From a checkpoint of a small mixture-of-experts model trained on Wikipedia: 4 picks a token, 3037 steps.
Below are experts of layer 9 (counted from 0) of a mixture-of-experts language model. Rows are named router (the router's row for the expert), gate (a neuron's input weights, with its number), up (a neuron's input weights, with its number) and show model dimensions 0-127. Each number is 500 + 25 x the weight over its row's rms, rounded and kept within 0 to 999. Numbers have three digits each.
Before each expert's rows: a language model's description of what the expert responds to. This comes from a sample of Wikipedia text that the model never trained on.

# expert 28
It responds to: South Asian names. Pieces of South Asian and other non-European names, places and languages, such as Tel-ug-u, Raj-an, Bh, Kh, Pakistan, India.
router:471464494504511527483509501509486471504523496483501534513545522535528506485512479456517490487497555536491555479515517479500498508477517509495547529469518437452491487545539507527465486493502471512452521465512492533496517539486485534534497468474515492506457508483497473521509496453499500466496530537501507502453542473490520528478509486504489501466544494512491529518516497452514513522550
gate0:433529511468474527487459525511509488480501492520500509487549480516495527491498471435507474479506529557511508495490516469521496483487524501488515547495505469484487534503515513559510478524546490512506490479510462526491472554549476498526492477523466490521489519497546526493515493483519548509513506507499518460515502521493538565485513510553509499498482491540509503465512493478535468512485
up0:553457484525523467509551467484496504515498499499499495509464505497502493506498516571497537516499485463475490486516485538485512523493470513526480459501503514506496456493490487448491501472457517485493510516501551491511524446460517493488506515479542512464517473495462460506475521516486457478494490494496470538495495463508464443519482495440497498503529492448501506542499500517463537478514
gate1:475519477498540521517516495513495509491487483489520522465538492481470533512506490507502448468538489520488510491510467506437450495500492479509501480496494491461539536508489533476494492512506493554492451478520481512523462523470518536507482459515491510457499506494489537540468498479480497434489577478493531519503498500482524497528490503529512525519526534455542487518526493456477494492526
up1:455504473522530521522514492531499517461491535507532542466515527464508508467500513501555483466558485495481503497554472494472483503493497516489498530486502460512492535534486480513502496487523492497481464496472485500530494502516478513519505497493502545485452518519503480531470460481502482491492510480517524487517515526480562521529517559540453521511479531522505509512511443441535475515487
gate2:498508490492528480511475506491492490499516473476522490504536494491498454474477453504509521469450547484538517482427491512527472492483532522517505486482513497472475473503556529438479488487504492500447465491475522478484502507522493527534565521466502502520498519500476468439497488466522459468484476519487499473458499531513545495509512509486480490489491471528480507474521507517523477480530
up2:503541478494559529450518527581530466522526533511509491495499512523506447500512481518490503513516495516489456479507493520524499489528478521518541536508474470488474485497481508480542497466492526493503507518527509470502524524466509556496484498484455509510496475482489535523551502520496521530467486490561538468508521493513528524464538457502518470491492516487519538508511502532493514493528
gate3:513462467493522522528509534502505478462484531513505470452522515503457458488510444475460471530476522485504598488523543507529536529511489494498507489503562498487480525525541470483517522487511507506491510517479497473526466505499482507498509470487493542491480500461465492492489527501474516486482471526484485506478525520489514513560545487542496495500477502485505461498538504496532518495520
up3:500493496489523534464461553484541452499499529508469486502539508471475485518519491470464456505499528486521575518524530495481522534520480504500528479515509512496506516501547486464493442502515522510444503515476504486505478529466481537513508476441520504486475488491473502537487499445491514493491487507482525483527503510509559509512537497513496540525509513475484447480488475508495518481476
gate4:513548539491471463524480511485477446486485504527515543535527463505492443497513480505504488481449491504453509534483475485510468536472452503471539502494506460517490515466545497487490502460478474478480513536500499483548522522418507523494518514515476490515504464477521513496525487503485464515487494473483496568504504500495470507481497472500492512515473515504496489496459538513498522483474
up4:533537469552509463518489520460501469530505506494508527525505484486513474511482528476498501522474490501483511522474475457486505517469478492450514490487489483504507481499457494497472449473513513492535520482559475465558480520440467543484510492447486506481498498521483491518538520544467506494488505509485512451512524503461478525512515458515489526487490523459516511527493476501517451458486
gate5:501459533498529499482508474517530484449493459488487517559508465508458546463516528456491493520526560496493523508516515493498505472539506523527526519466443492513473476512516532521499489498514466502533532503521489491501492514509488464499479479488552488487503525480536451524494476513478561504532510504536482482466523522469501494480514552485483539516534485517530510487487500523503540500484
up5:495465540496520502481512476506538486446502455492495516549523480486453539450522532452494484515535562483501522512516512501497508461545506518516512502461450497514467479503527522509497478500500468510545520512523499488501486514508503470487479485493557489502502516491529454525496471509471554508531509515530490478463528525479511490484510558491492546526534487521527508492490506521493525513480
gate6:502474530489464544483473516465535527496496482443489467460476539523468484471524492515514535515536496479524498540498520530494489533526524515452493484493534491487523478517536511499450532526532512498463522472496498515470518508517477487469544501497506510481469493532470528533479501473519509522520494512545552499482516473513503502478493491492440540488471521479523496494510494471490503545555
up6:510466526490451526483480513476546526480501495460512461458473550508476488472525489526518538509538503469522516545512499525487488530512539521461496504476514494479513478514542498513456530500521505499470521478478510521496516498530483489477528517500508496477470476538488513542460503462526510525519480508548546510499494459522491526479491478496455548487479506483530513506502496456496500558545
gate7:481507465489510528488539475519532538492481484476486485464493497535477489512501473455531547488493523527487489488516479489480505470519502476472538513496504520487508533524500501511477504518466514523499541504501488578475540536537504532486454504515545488475473481503497511491544489517477508488470504476537490471529568489476508497502463500484478549496500514462521498540525524479465531448520
up7:542496492491501490499484532539485483501501492519491515485458532483495478516551517566474484527493422442503503488480507525489472466534528496436494512508531456499473502504475473471470489468517534456461476488505527434505522454476509493485486505521491506537528491476491501525484530507476486499507539473482527500507545520500508490502519515491475489525504492538514518486494465506497520531480
gate8:483477507466482547484478513494481526502485533489501543486476542500494478496509520551487535540472504494476507510523536500485464509497507505481492514492481449469485519520495513491419504516498480482462534500497495451489512522502475523472446489496501518462518485537454522494483524491508463460456503537490475523488524526495481531463477527466517490445523513547519475511482492488545505510513
up8:504413502509524493495502476514504509508547479499489542544490497561531527530485484458495497539486516535528510534484490501469511518494524542506505479470484427472500519503476469502520485503506464480505518504531474492474508503509491500544516456486509468457513506492506468510490541504507448489512489486486549482490493483461485524553513497498478517477534517527515534516495511493520524472541
gate9:473479515468474511489507511509534478458460512500491492535481504498499531492461500503464498510463474578480534519434517496441535491508488514500501497487505464460471514490513483536497549511505455554512494524488487542475491480512458496509518487475536495532509497518532468510456527450527519514471504485499507508478515457494521500493474509518489504478554510516507514522524498487530524535511
up9:512507493468483493514470483501520541524449504519436532454473457503506521470493528495519496540503492500534476525533506486504509488519516490536483470528459522523516494479475489502460524524516513478529512531517504463496485485509495516473474481540498537480504527529553473486509512545526483467509518455473516470465436489487477527504511488488437468499517512493492463498491471503474538516477
gate10:436516494503486502493521507489546525485499500562512527494494550493520490478498511484498487506531478494447532481519470528536521564513503465508458508491501509489503475482504502457547477484489507474505481490488520528491532535490470522512523492499543500519540489484489498485481536424533533489488493506521496542485478510536548482504509490535540532455491544507500512507502498495496485546483
up10:439506489499480496497524501498543524485507500555510528491483564499515487480499504487486492507532471493451534472521478539534513554518520467500458512475501507485503487478504520464551471481488511465495484496491519515484537544502464521516519489502554492521543497484499499482479547438525531494492485509517499535484490510540542473503503489531524526460492556512512516498506503502482484538485
gate11:495483481516501486509494476496453497463525460481520555493500565508515513517523460519486495487506513499496525533521460515465465462489456527478505515519530461518525465495512464480535472488483523477500492451493513517490503533501551502458489492528489475510493479516500491528552476485509509477476500501461481469511527489494487508483449487479492470555475497481466518434494531475534481517491
up11:504516527480497512517490505497538496522476536518494450507528424484513492485479548479492484502497499503502466480461537492532554527515533459507476479493501541464477504506480526511494537514536435499516504543516481486507482488481475478515500507479487505486502508515501512474466522542475471499505497493518534506511490548512507513520541470509555545454534478522540476539519490523476504475518
gate12:472471486518514509515489514516507499475489487435519520493506520511521517501513501459487502492501483507508478515543538511489500513506458509507507575472533457501510466498466479524503508496503510537488480492501498439502495521491470494521467496468543499499510485497463524485528498487451528517530490522507499481420453466509536486490499507543444500506512486484520526486581515513522481525525
up12:526527525481489493491511471495498504520514525570476472522493487495481479504495498540505487511494512505493525483450471487511498492488534483489505428539464537490482530506540538482503485493503478477502520499505500553494499490513520507484535503523461493500500514496521473514478495520560460483465500489484500514567544531495469519508500480455555512482491512512475472519419482500470507490464
gate13:495472478465529494505490485535499495471487504502490506487512498521498492490497444439494511506491436505467510487501515537476540466551499482474501491543513480454514488530480549483478477509500491518495552460512493526558517541475421468498474501525484508485534495514466488498489513498499493486513505521474500547507515513516505491522491474477493512447502503533553491541519525495504516465522
up13:486462500502519492494490477532502504489480521505497497511528470523486521504491467450467532495500461537468519479498509540468528481534493489485516488544491476437526504548479526500463498531493466515502532470519515544537504540489419464518476490520490510502513488522463501473490521491512490463523485514473513532483515506506559500511498522460486483468498501521551486548496518494485541469505
gate14:479471491500472553508538493496509475499482480507519496537486504491491505492534513483539472561503483509526498480482486489514498492526555520474492480499505483510503473507483490516491461506547427455495501450486463527490537519443524474489489543493523456486451498510508530480432517501536484485520533520494485496481516494551514480497485503509449487488477479522507492507470465489500514497541
up14:473486496497470555506544510521504470490483482517506490530479511502478504484533516479534469574495484512525501493488462512502485478525575516469500487498508489486499464486493493506499463515534424472505493453482469515487528513477523465489458526488527473486448497521504529497456512497546475466507542510508479503492523487565506480507501506504456506480489482514498484505483467504489518491541
gate15:525490517486557481515532499464508532502513476518522518502486480507473515529496537492502473512505510476528513498473515446471569500521511529469514491480513490554522522429514524512493522509507501514507481522496516485545523538520515526495485479497513510467457505492513489496514518504500509545477478548501451519499509458513457532514543514538496475488523488490567490494485517469472454513527
up15:512433537508520484448500489476478486500487516502494540520519484495494524475515488505469487477476485541494509511548516493471458471476527559537509499495486508428525518498517551469531515479502504524507515509497483517468524517539485485473492492540489506484534497493492490545492489525502502480525506506472470487528547457534503500498455502477498512460514471551488463476531517465477515490535
gate16:468493503520457520528488530472490481526496491511546450557534516506504499530533542494483445515503545476443557491510521549515497464514474549510495533504476496484483523517525489521501510460471489496512542492515488526532462497483511507497501479492483459536506513479471510475525493469480519535555521537480514527484516485462486512479502526492497488515524475522496507484461489472484535505493
up16:465500496506466535538485532464493491520491493504526442557537498499497501533530543507475449536516535489447564499519510561516488468503471541505493538489482496477485533510530499499497508457492495490512536502505502530537478487473497513492488476487483459523506510480475501478506499463477523536553507532467513516484507476457472520484505521496511500509521469532504510478460484470489529493489
gate17:517536481518507524512479513523502490482521534492508513481526491514493538513519506521512532524466499489522480508482498458468478499507554523484496513452478484472496471494509478486444442519535460522499488524555527528505464444473517497450466513498453515516451517457514541521480497487529503480500516511507522497509494485432510503488463504508530517480469491484526475497527488514478457514466
up17:535541510527503549488452488513507479497531512511497515492520479524498532513525499514508538531462483494514493514496535466461497517491542523493492492463508492478490478494519469485475445514522472519495496529542506523497452454473512507417485493499464512504431511461517520528474503500521498492468506529502560520518505479433512492491494479507522517486489495494517492494520495523498443507474
gate18:483476482497529524474476513479457452479532524488515505489502504521491490542523468495513493488476504504501506469549524508535472547467490535538507490540475530489474490506503521528503486482567498495494510475491487492430512468452493538480474504532518480471481451513583534518510513493481498492513514500509466523515517515497556519510555490515515529509489515526517498535522489518503497515500
up18:474487519480488495513510498453465460489484537495488514490485499523500507585489479468527466480479482523560496480529496506514469565501533527541492505493476542491487461535481499499444517493538525527500503516487486514427493493470448497510491484492492520472483496471510517500518533489508517462535519457513515498517509505475553502486541475527492506479477505518526490515502476466493490500509
gate19:537471518481467467482509513493505525506512512506485496483477471483517527528495567500481503504427495512460497481451487510499485487468517529519459484499484456466493486535472470497546505539477482448486523455495496479470504519477513509469552498485470509518491509511508474483535497497540521445535492510497480517552512546507530528501497531499501516476516457503473480510499508477520506497451
up19:552472515483464468483513515505514518489507509507494497479461476481526532530497554510487499503433487505463507479448476500510480490469504515524456490488489448465497488537480475517552507556481482461484527452506494476488504505484518505467545490493479503527508522507496469494538499499531504447511497509492471508553512553506522524503504550490499524486499467494461477502501500471531514488465
gate20:520505477475522479513528559471510460497528504531492532514507499500488505526519494531500466485459531519478511495505441524469518541485482458458547515506485466441512510479520503485457506523462484530491470459516526508495462522482527511507511498508484513532503489401500506483514470485503497501475542504518464473504488512477501495492497491476474503426514500519488493486495469496494516522505
up20:470501535538478522482472442521490539510470497477518472484491496499526492486486524483497534506540473466527498501497568484519487455515520533543449487499503516562495492514482493519532511487536525470501540539493482469513522471515477508488501499486514500469491532599491501533502513519489500518513466484492540524504519480514482500489488502528532500572489494483522502500494520501494484484499
gate21:480485519540481472467466502524536487480490471475508440494479496502497489528495478516532488511490508500512477514473468513526529495521477504539512536483496487462463544521485520548516479512462483524465528501507464535488484503485467542452515459522518496494454512526491507516558551483535482539484430507488492527482494516515512524500488488511479499472544452505499483519489480480537481486511
up21:512519502468480557524546529465501467492536495515495542486491483495518487489532513461509517504509501504518504523507511492461487468504493533461504497541518501486531461495482452474471503491542513528537477502503517483515484466518530505544509511466515498503502475459501505513460433518482540481502554506491493495513517492498497506505503546521500559521470522482486471442512531549485493514448
gate22:494533480507494507438516478516506500509468474455492565517524486514470500467493532485488518534498503527505504509508532487533465481483476513511478500512537465505507527471524487516511488484520533459526539510483486543505517532447471500473517497465484495503468534470520515504473467515520451506444503490505551495434478499494499528502539541494478497517450540478490523531494497505511486503527
up22:487534483502498496446522477509497493490464477455486553518532479520481505477483525494483514542486502524496514514515538503534456478488480502514470495510537466509497532467528495506511489483508535473538531500493474541511522536438482504470510503469483503508464532467513512494488454517529456495439486478503544492436473480490493527500533551485487508515462532477493507535492499508504489501529
gate23:484479480503509496520551496523484488504537493489530521442539541510489530468537521444532495497535505506486485500529493492469504476510516558499512515487457508486525492542502496453469458525460549514498500488478477494512535500474473519454478485463513509493496516522480448543485500533513468520518506541533502521491532511514497534493493456545506504464478480489547501493508507509528522525513
up23:527513520506504495486442500476521519496461516513459488555462468494492488520464483557459493501471485493487497520468510496529491525496472440515498495511539506513481486465485500548523541471532468488509494515519528497499473513509524479541512531542473499484503499458516547473516485477487520474492478448475492479518462494492495461498517538451497485545539512516455500515490487510473490479474
gate24:503476544483482492500519473524490492519486486471562554453542502494499522537534498460510552518459518520484499464524516536471490518496517570509522526483521521501489494528501490507441484499521508485477514490511489522496550522492512503510497468499501528509505502497509464549517515457497480458508547452470503517513533516536534533513534474480518504486499529490492500484508472533474492497542
up24:517466543492488509503510487523492489503501481471549554468551496506503513531520480443532533529461528533488511462509504521473500522496508572510521541489522487495497498525504508514456489498518499492475515493520490514507550522509519503515479466496485521521494490498516470551517524452505485449507527462476499512526540526538533551517531469484523499481501539497479485505514487536488496481540
gate25:462462465534502500462469483533529510456521511484495498506505501505512507465543475490472500478499556519496481487513507488507482511528517516498534511542471479510491486487518498495484468472503492530495490456513486488506555480529514514540520434495534505495526503456533495510483525535474482505495518575488527489576543533513531529468491492474521474467499483480516521502524516518523484512520
up25:538525539467493490537543514472468503544480489523501514505492498510508482549460542512528502519508456474511520519480482521491519493464483500508479499458522500501505518518484482523515548537499505479510529553486516515496443522482492491474497542508468491483476490550469508494504472468539513508492474443511473509438450461477483461524525516513475519526500506520481473478472483487482516502488
gate26:531477460493532506525559497478470506512499529514494549552562516503499487498576461514502550468514498509459496505492463485451443494515469514499488514520486506524519480518526496481494496469499474500504531526464476501514536507533462475503516486491499532546461480492536500497513480475516485505503467509509497529470502494510501537504515542528510463514461509495464514537479500495479493526520
up26:460473510521504471519541489484447468486500475515521474534500509444581470525499511538520543489467509527464482519484501510494489482485497509483464504485473540495496516492512495491495517533503494474503476545511495512515539513521501503520521511467500538515441516545482485494498492496525524532507455508505483482477463487544510517491499532544477507529500490495472503523452498462460467533466
gate27:506511489539539507486484527494491478472494477479481521542509436475552512493469498515513447481501517511511533502483517456454476444480529499474450505524482487503506484493485518511490495487501490532431510476509552488505526525464520531500460504457515474521466519523496492499507528527508499502531493526513538479518529469536516533479457480483546520504523498505516458538487496476501470499498
up27:503513482549538502480479524493490476474507483474489535541508445485546506500470500505513459482500508528509544508490526446458492452486524515475450520509466493495512466497480511514491487478506493542436489487519536485497510537472505515489470490445521465525475499516500493498503527512514501510519480537507540463523531457533516517476446487475549518501517508512527480524479506474520475491502
gate28:511511475489525491490492483535468480549505502483461512486525480505536482531510499494525435493493497508481509443502494509504547519511497527542476524519522517481486495499497495527480483497535487503478506544522497515578459523513488510532519515490511492500524430518542479512490528470506482494497433512502470482501471481460513498475456499488495550462506508514503530520480510460508467532462
up28:515510465488530489484479480536468495538514491485461515497530481518534496547510504482499438504505495514482509448493485520481558528517487525531489506516531519482473497507494499531486468500534478502469526533516480527560454523503478501544513511495498482503520412512524483507494529461511484506495429499507474504496493485450510498472465502489506548465518510504502531519490508480505475518476
gate29:540506470517486535523493500516496508463506516479509531447518494502506524481477494479473465524507500495520505537521489519445535532493461451516497509512488452525476477585541532501488484487498507477493517439486501485487503484474486525490511519508511497479530467460493527537467454498516499546455496501547521515497523511534501518480528510509462516488506502490535525485529482457468509491478
up29:531504476533473530520497513527498509468490526473502532454503504521492521499470497489468455508519514503521499545518492496449530529496462459515501518504477459523467483582534534485489479481489510479500516442492505485483503497477476516482504514503525498486535462466488519543482459494510492541453488515544524508500515520540497517490540513512477528484509510491543523483531466466457509489477
gate30:499522491512469523499519506488496478493411503476532472505528505523522483534499492500497520516529510539538550459542532499516492564518522515502542506538511474499465471515504478530437513525502459502485476512492526542441517521477499503528476488556535499473474502485488478480506484481503490489478508494523514476503529534479494519473491520527522509499485513471555497480500530480524515498508
up30:495509530478536492501479505506505535515578510506467520482470494475468514471503515492514496488463502461477459553458475499488515447510452483474453482476477517499536511491499529480547495481498532483518519486508485460548484488498494500447539528437463502523528497516501529534508500513511514503506497497490491543498477474531511479520498480463484496510508487514434500535502476527478486494490
gate31:499455499490513469497512485465515448514495527505500525473511481472519485486548479463469513528483518521475517474529502500485483469452504492486531504521549477523507495513480503489495428505490490521467444550487508483515487501543513476482494456520537499447519512511507491493461500475533507482469537476490492482502532472552514530471514474478548489522533511475482473533528482499476532484480
up31:496548493514499522502480527530475553499504472494510487513495524518490518521459527536541477467513462469517469517479517507532507530545485504516474480485441519482501504500501496502498568498518507477525543468510494500477511503458489532528506535491463511553462496482481516518537510508469493525537475528506498523490466538456491477521480517524439509489475497514519534457475514499520469525508
gate32:505460496485494507484474469459545515540515481505497498455541533498516497488485546525537504469527507537521468515495475445515457522527481491479528511501459502469483520480455529477461502499521510549481472481504480484511536531489525472542493491448504508522524524486512491481462500518465483480525535507541502505522459532489500496505434504521503505531503488493479488526517515488468474537522
up32:492478489487498503489476477458534528541505479518474515448527518508501497487490531509500482480525509535507500513493463435520475533518501487493509490518443529461486518476457512494456508502524501557475467478515484478514557534513547459534485499457523509515497524479508490502461499517465485512526538495539500504521462524492491512491443490530490515535500488479475493527500522496450479524527
gate33:497488514529515440497459495497488457503515518480532516491500495484498487502500483459466496524497470489493540519518506501458494456490510470519512516491466529488479474481505479531484509483472507529483497494500482515462514534491494507578451451515499466399498482468513519468457472495499482473532550492496510472495505496470475479487503496478498501500538508551517483479476469466511516500493
up33:487490528523501431502475477484493466499545512492528524511505520498496494491484498455470486507480463487493527531527505488480511454482500448521516516481488530517495470466503485528455508477455524511488489470479472523468497536510463505556473465511508455421495483460519519487459478507495493458518543495490506500506497504478466483481528502494478493492538509560510469471490476474510510496516
gate34:490510468517490462500528502497502521506491555468511522510511501528520513504520473533482472518520498544459542517470508504480530513526516481471512502506482505455517511516548497478519474526459475520508507467532493450475470507515475511549540504475502474522517503471491521491533490482521542476515475473464478486531545485554545509534513475537495489516479516514520521489561526454510506466515
up34:491486530502504519496479511514526482502500436529490481492473496466498486493466547469522516481465500461558459475528489498512463484473506522521520491495542519534487479473454506520490535480544509481491497517454490548526505500504520499475478507532510508461503519549500496504464517525491481513495532530539515509479460511440480508462469517477512495490521501498478488509445480527484496555461
gate35:506512493519506480492512516487485467456512477468497503503495467506485497479509476474509530521524493499536489514439532453479500531515537502505491545508501499500490530523489503462516525509482491479492493491546530527516473543484490501544534537546524475491519529463483465511485511463545452489507527489516473524472472506515517521527498508545481515490600489487510522525506471471467505464514
up35:485499537470497519534500489519526520549484505543508480500489541500521506516485544518473472490487483488467516489538470528533530482490482519509517484469508498494534472481502488533512480504531526507492501501461484473483527451559498499469486446455454526499498470527511519482515509522461539495498509513497507465546513491476485471472504513460531498498424511505455496468507520496536498530457
gate36:496505528496497470461469489504535517512543511473473492493467459556493484487530477504482489516489524542469505504528494487497497504458458447505503515477512457507508538516497471518491477489542483515453548475471474500496536505490474473501480516551544506503462483506534474550507497497482476507503497539531514527473524495526459557502507520497496487480551476498536484498512502485511561509513
up36:519458491512479495486503492488522532527525533487518482472505509524490484493504501499493454500484509520518516504536438501496456475459485439520537502494509471519525524511493493520502472508503481487455541491504456457483510506508476508498486520570532509490488482517512496583457526519501508544501549541539507490479506490550492518499506532516487461484530533501540496499522482500503525499534
gate37:519469554551505542508486465524493530528524466500504522508518505478524525502511521490507519524492491478465563459475545512509493513494507493469567476439522442494467498513487549487532519505482491501502483524541448491504513518477490484496488492535512451489516498505494481538532511516499481484502478487494496485535521474495516511496490550488514509513539510547479474527449505495504485514529
up37:527451553554498537500480472515514512509525483520504524521518520485524528511505531480509519509496489486444562466478552493502490504493518481478560489449499436502473481537480540500534513514493473506502497508538463504514525534477479492510485492515514439484512491514502484524534492524498476510496461498500501476528533470500515490500493558488511495506524509540488469512473503485493488520548
gate38:479462505490511528522504524486446488497504497488503495506483464521522486533507470485491485450511520522484494459454537517519476481475495514537572491452504520567520493525564502540459482490536509489522518503524493547521486501483499459508516534485512508515507537522518469507474479513471520451488492522515521490504506516512503499475467503474518506502483489500555519449497513483476485551488
up38:467477513489499530514491519482471467495504505507518502484473460518523503488518479493487483480510538503505488472481530525479479476504484493525559493456504516563526465503560494519473499474518522488525500499522488550498503491475490473516507535487503525525475570513535470506475462513466516464492499512500525475509519528516512501480443520455508485499514498500576513453484495488469488546467
gate39:472505501532549448482476512506484479520500492487482497538509490520468527485513527491485511494536457534540518507528545486532514509548543541518486528462476458499456510499474546505517478476470517491488524495470504492528560531516482484491478485508513443505500489490520472494496506467474456551502479508464492477455510493515531504535485490513505520497555506469516524468503484502484531482516
up39:541496504471459540508529491474504519492492498513512503463494493477505458515470476492531504507456529468457479479465463514457450498450462466491500475548519519493544504478505475487486517533539483504506463514550487515477448487490516507513513523505492566479489511516478535505510500527519529461500527486544505509553501506486473492480507532497490471491444490522482494534503509500521476524507
gate40:486490512497543484474515510540518504493485492541504497515527525466496522481519467479528523514493474501521525501489545524514504495525537558483565510477480468492507449506528527502485476505499494527463506507521455461509504459497467481490528541564488479491467468515449509532485504472504510475486469526527500487492500509465461532532508526558506473462511497514507533541519510486492519532498
up40:498503482510462513532493479470468497499524512466499505497463487535511480522493528511471457504505510491473480494521451482487490505467462448530449478511507523506504543511463461497516526485513511466547494504483543534490494532507531515497466464443510515510522530483544488474505496533508474532524533476487510517497487500547525461481516485439502516545481493483507463459471493524519469474501
gate41:529508481509555492482525543507477483505467518477493509493520551513503503509484507492488462513494518462573501506481488487531483497507523463503531512489471496498458480514457509499476535529487503525452548482528505513482495529474481534516495458495487486530500511459544494501536537486474450487478513469509499509484497485499492551466504517468447483554508488503524512468528549524491491538501
up41:481497524501452493497482453497513506470536463488505480511477428487492496499519484505501543491487484519421492498520501500453512507487496533475465481489513498498527501477539492502521465471504502485540457515473503489515516466550502469460512535507501511477520498546469504492498461523515552520527500494481493466517490540499514455525490483545550495461496512498495487541482471491523516456488
gate42:488503524538518491480489466513518490468485513505481481444485509516489534492455529486519529500526518439495483473492530492496488487535474443476502465502482475499509523565468481473462534494528483499497518450487530504538471492539538519487480484538548500512500500526536505525514477451530487514522470521480480486495486526486485502481551489517544517510530502529521452531508499487502499513532
up42:525500474459474509528519543491480509527515483488515528553525481492518461503530475516478475508473483553496513523507470504506514530476522560520499521503511530488492486453534529525548460501487509483490490532515489503461525505459474481514515520471443494486508521489464500491474533547471509484478529491521518522501505481524516492504435517491464473494473503461471553467491500520494498495455
gate43:478508525521508496489534528526507489522500497482524517506515559518489554534501511512478509470488502459493530463543482472502497493519490529522499511528499509475455512496536458508519481546456471488519457513451512498474540492545478518476472489525517523491446495508516492505510509455481478494489526523479479516503499531436502507472450515504499504529522454506479531523519514495492525431503
up43:479540494534512508542482472484490500497527477493440526525481488482495505500483486457490516523525498497513464496470537514531513528509527501484517481477541496521503534461472525496473499447553506503453525495505469526523451510546514459515487531465490501473501516484519509467457511495527526470516459510503501475488508461536494457497576523476508492484480503502460512483524488503492472533516
gate44:495501490466466514470515495484490518466473520487491460480466512481491524469510530516498550479498504504499534485530508492499506517434483523520497533490547474472443490500506460500498450457549501546488490503515480535488520486490462547499508509476493486482493498483486497530475484483485476475435522495545494492495538507454461511522476507511463512492485498487489504564480501477521457475530
up44:510484502528535501526482497521502475543512489521506530518529473524505483540482480493498461524496501495502476519477507513519493475574517479480495465527446526513536497494490520495508551549452493457517504511488505460502475511518541462507490475529504509512504494529517518471506503515516526521576485493457497509508467504542543495473526495478543481509510509500518494447539507542490534513467
gate45:525515464509479511507537540487536484511552446497484496513535517523477512509483500495513492532508516505494526457478459493538545459509542466518519523493525482486460494528476516477484535493458510500486540507503468493511505524478510523502501518507518556466514518473532489492523456511479464511460571499483476462478509504463531477474515480511493513490509439486491512520500543533507509517524
up45:481496528482522482490477468503474518477460528510529487497453478471506506500512500509515521465483509498507461548531547502459443540498463526481493479512479517518521533467507495513513468501543509518502458498495526507497481466499496483515497500499466446524489468516449525519469541481498532482542433496533534543512492506519475509522488533477515492518510573515510502494491458492497495487493
gate46:491531522477509495471476518463485494508517528518519503486532508521515515483517476495488490484485509526482480496521479526484563498522476506463558468485549487525508506533525519461478510456519503514499483493486513521486458478499476546508470500445508499479466510518490511490491527519480535485517498528522519484527500488433530524564522516477496531521541497469510533512523418474486498494524
up46:511486470531472526568496478520528496506474491500488490507483473473496523501482538514509527516514506481514512509457514480523431512516490504536460546533464537472476509480468493511530500543498520511509486545505516486529532546511514476487495512520481510508512495503489473505516470484510457507467496491492473523472502514532492444453493500545517467490445542510463473488513567499515514507489
gate47:545465487522493483534527530524515539489489503455468534485490461491480499521516441520495511531497561493539505503519503468457475504498501488507546496477505445517498497501533472474501489529504493523483518493491503508471450460541467536506487505477492515512476453472500512525486524511490474474506538493506497523484493523508540473470530468508514479505516503482473504573506525556537505515499
up47:451577488499501499450476483484499463520522497540539453523504545480499506486502546492500501472516431509467486501502500523521524509527485510517475502509484529485512522486467536528532503498502529491523467508510489487520531539457529468489504498536532501527529533501521484492515490474501524507537477472517486480516542480506464524511485545500482526513500494500525491442480465463461514482511
gate48:503499515508509498515512448473528504508516477462492451501503496541506456506555495473457512486484474520492479477515477526532534490522511523510539478470464473458488511461517475454498499558521472519540490516519501492483490530514488534512520498485493472507492524515462518468514567523476528533550511549512496551479555471516492513523506512513502485520503490522504502505544475497471489498509
up48:463502508523463512496528479441514417501497516523495493450503508493511493514530502521521496518474502441497472519510520520516478485475483500534476469488527473517518512535506481514518464516526527489492506468508520508513473537549508517518505516498478461511462478523499514473489486488443491528443489529493488531505515461543503508495524530520531489514491451503481535462477489484472471528544
gate49:461521472490478535557517521542487490534507484467530485471505507505520473491518488497498491486497533475521494504532547476491500539522506497513509506455539501489515485504523490496501493485465485544449492482483524553545505470459485493493515522509504540453491493517499460498507500466471485505501512514486529506508550496516517508505489504445497482501459589524520496527500502496547512455461
up49:529477520509519449438477467465500519467502517547465504531495504508469527492478507527498501501508464516489508485450458516502509460480502489471499490542459501508476513502482500510513509521533510449558504522506467456474489526533512509505482470515493474559502500486511522508493516533527510505507469491518473492500444501500481492490508487557490508498536418493479496484502495503481483544528
gate50:487539492496495531516514501483490512476482490505489500485534497484485469530517462486522507491491526491502535488474513495441511518496506473495512459495481457487521457510512503480460567512543478467480505496492505479484492549547472503504501516494494504444470537474472471513506510472504552459532470505490481531484494459499554555491517517505487502488481453526557482506529495483450533484502
up50:494530515511505523511505482492499529486485489486492505515492492468466459509521451519543482474513535490508519482459517475439504533485516504506489455466490471519524440504529490495453559494548480480497488482506474452519502546505474497470490498485498510452478536486482492523511510484489563454543461489500493496502484453520557546496529475506503488503501498512523503487527494496463519506498
gate51:463481475534510501494506519525482456479515476501517488545516490530471525491495517486496495488496493488489513510516500432510533486535496569511530517476517480480493502459441535495540492505529493510525522521512476504461516523533497518517517473495497511510484466496508485509529515547435483537501495527477464501480552457496481529494518546496476460468511513537511522479501494459501468458476
up51:529507524476485502516505479482510541530481520511485512459483508464536477508502473529493507518506523516506485497492505561498460502475500437484470480526480531510496497536563461515461525492487493480484468486489515505548478487474517474499487516509506488499504524505493513500465489455564528461494489461515537496511458543517515479519486460501519533525502487464478477523493534538492543544536
gate52:491463461495499536507570496480505490511502470517473464510526498490508510506535531555435500496470532497499490508514497482532440515507503477485515515478527520489507502507525517539536479485481475513496548537465482501509480486547482479478488488487568487471510488522516442495502481506508492499516504469484507498504449496465509515491515511568482480546523514511495492478477500464502548519518
up52:526513549507528481501439490496481509494493509464534513508458505502489519494483476437550506552536485497502487473495493512475544463487505488513487477536465482510475484482475482465478509513493510511492456481514526469490530514463539525515519507534451503548501479507477544481469545496493512520487509520499517508483579506510486471502462491453512496467477505497526518506505529534483493469483
gate53:456514517552564527526516489485471539501502486472503536500516518481521496500486512477519507478520473492448493502519481470531512466501523518453530516535519505456465464567503476456470499499472482542510484479483481513513462493500483496496505539531514480509491519511543487508502469489471486501515517508526536497497531495499517469525502497469495542519490500549462557552523482518491486485481
up53:534484480460454480484483521519544447497498510538505469503485477500490502498504498514492479527479531505564513497478505529467495543496490487544472494459467486540522537435492528539533497497517519455496518536508498481485524506496505502513505464473498524502505477500446509500490539520526523489474481480465478493508458511492486531481491493536503453487513503454534451452480509471513511513516